config.toml
hidden_size = 256
n_experts = 24
router_score = "softmax"
balance_loss = 0.00991
lr_router = 0.00151
vocab_size = 21113
norm_eps = 1e-05
max_steps = 4091
Below are experts of layer 3 (counted from 0) of a mixture-of-experts language model. Rows are named router (the router's row for the expert), gate (a neuron's input weights, with its number), up (a neuron's input weights, with its number) and show model dimensions 0-255. Each number is 50 + 15 x the weight over its row's rms, rounded and kept within 0 to 99.
Before each expert's rows: "mostly gets" lists some tokens that are sent to it at least half of the time. This comes from a sample of Wikipedia text that the model never trained on.

# expert 2
mostly gets: " University", " January", " Kingdom", " February", " School", "194"
router:47 70 67 40 37 31 60 52 56 31 45 76 23 74 39 49 82 59 73 52 26 59 23 83 43 48 44 22 26 34 30 55 49 75 44 45 68 53 57 54 37 62 46 59 41 44 29 35 47 22 73 38 67 75 65 55 28 39 73 83 25 71 47 37 48 53 33 41 74 37 71 52 47 51 19 65 37 41 35 52 33 55 47 30 53 67 59 56 44 42 42 39 61 44 61 56 39 64 55 57 62 59 42 51 65 51 37 40 72 43 73 37 48 38 30 29 42 68 46 50 34 45 57 74 32 69 41 67 47 78 27 37 35 59 79 92 45 41 44 30 39 47 74 47 40 58 87 62 72 48 29 37 74 71 51 51 46 55 67 48 48 41 59 50 42 46 43 65 45 29 53 44 74 83 43 74 40 44 42 74 48 67 22 33 50 48 55 41 54 32 40 57 64 44 55 49 05 25 56 58 40 65 56 57 58 31 43 43 37 50 39 64 48 42 58 44 77 46 61 61 83 79 28 49 54 20 30 61 45 46 34 48 53 45 40 35 38 51 60 46 64 51 76 59 67 57 57 64 64 53 51 51 46 68 56 56
gate0:43 46 48 11 46 29 39 41 84 33 46 55 35 43 49 53 60 48 40 59 46 62 38 25 44 47 54 25 49 40 67 48 45 91 34 40 43 47 40 34 52 73 28 58 48 56 56 47 77 63 49 51 47 37 56 53 44 52 77 40 69 52 43 45 53 76 66 66 50 28 50 81 43 69 31 44 34 36 21 36 43 66 51 45 42 31 63 47 26 36 70 31 36 48 65 50 53 34 35 51 46 63 65 61 72 72 30 61 27 22 25 56 72 36 67 38 77 56 56 26 37 36 54 80 56 39 33 65 49 42 67 58 65 73 54 51 62 48 56 39 53 45 65 69 44 69 65 59 33 45 26 58 66 32 38 74 11 75 20 68 60 72 55 37 54 55 57 37 24 49 69 53 51 31 43 56 56 80 47 85 44 63 36 42 28 45 46 15 45 65 43 55 43 49 59 58 33 44 62 54 48 64 44 67 29 65 67 48 55 56 31 46 34 61 70 47 59 39 40 85 60 27 63 60 61 31 32 40 37 26 44 63 52 78 63 38 78 62 24 70 44 39 46 38 33 40 66 35 35 43 52 65 42 41 63 46
up0:53 60 81 47 49 16 62 39 71 36 56 59 44 54 45 52 62 16 53 63 39 52 72 39 53 49 50 20 47 66 35 50 41 90 54 34 86 35 41 36 48 57 37 40 37 40 68 35 77 69 47 50 78 33 58 68 52 53 35 22 55 73 57 58 44 52 75 54 63 57 31 70 34 60 80 35 57 11 52 57 61 58 69 68 61 51 47 33 77 26 57 15 72 45 65 47 52 47 62 32 37 26 29 39 32 52 34 29 57 24 59 43 70 53 59 62 63 65 55 57 52 59 37 54 55 47 53 44 31 36 30 36 69 64 41 58 65 46 36 52 40 83 70 74 43 51 49 36 73 46 21 28 75 36 45 78 55 53 32 53 41 45 67 68 73 59 41 55 38 53 34 34 37 49 58 55 28 40 43 79 33 43 56 31 49 41 65 36 21 53 41 72 54 44 62 42 39 49 37 50 36 49 37 31 19 32 64 29 23 58 40 27 53 49 41 38 72 24 40 65 67 31 73 47 63 46 53 46 34 39 27 66 46 48 42 44 64 46 41 49 70 52 57 45 49 61 59 30 64 37 59 65 40 45 69 73
gate1:46 41 64 52 60 09 63 74 38 44 51 68 55 48 58 69 12 45 52 63 69 51 29 65 54 58 74 83 27 47 30 78 52 68 58 49 61 55 46 52 62 39 45 79 44 32 61 55 67 24 57 33 42 61 22 64 51 79 68 51 11 26 14 68 28 60 51 43 49 29 52 39 57 50 43 45 86 46 57 59 50 53 36 50 79 38 42 65 54 59 51 38 39 53 65 66 50 64 55 66 24 58 30 38 61 47 61 48 58 71 43 55 21 75 40 57 38 62 26 34 66 68 24 52 45 57 36 77 52 66 76 57 56 46 67 39 41 21 76 37 53 39 64 61 61 45 62 71 33 47 51 49 58 75 33 34 53 50 43 21 38 16 40 34 45 65 51 47 28 29 41 51 60 67 58 58 55 45 32 48 56 39 28 42 44 41 48 54 32 28 74 42 78 52 39 70 30 39 60 39 31 47 51 28 54 58 59 54 38 40 43 58 30 68 56 48 48 31 57 56 79 59 75 35 43 50 49 41 50 58 32 60 71 53 62 66 76 47 38 25 48 38 63 42 70 54 42 48 30 71 41 62 59 80 40 57
up1:34 57 10 52 54 33 36 68 47 50 40 55 56 40 67 50 52 61 37 59 34 72 29 41 37 48 32 80 64 51 50 49 40 57 53 49 58 70 48 22 46 47 52 45 41 78 69 65 62 56 56 67 48 75 70 44 44 34 57 25 35 41 48 41 32 40 47 20 61 37 51 66 61 42 66 27 33 53 27 57 56 48 30 78 60 90 67 63 67 53 42 34 53 43 66 51 68 51 45 48 68 37 24 58 48 70 39 38 82 47 54 44 46 51 53 42 34 70 44 37 70 65 38 51 60 47 71 31 58 44 53 70 44 33 50 63 66 40 75 53 26 45 44 49 32 54 51 48 65 33 65 41 49 44 51 36 66 45 42 20 42 71 52 66 36 45 65 35 49 53 61 42 48 66 37 52 39 80 68 18 62 55 74 52 26 44 30 51 39 42 62 46 41 63 55 46 33 27 99 35 53 52 80 70 49 40 38 55 46 00 33 62 62 47 29 39 54 55 56 64 48 73 63 49 75 50 45 77 41 59 54 55 62 23 45 21 57 24 81 42 54 72 52 51 22 32 61 54 68 52 32 66 53 22 52 49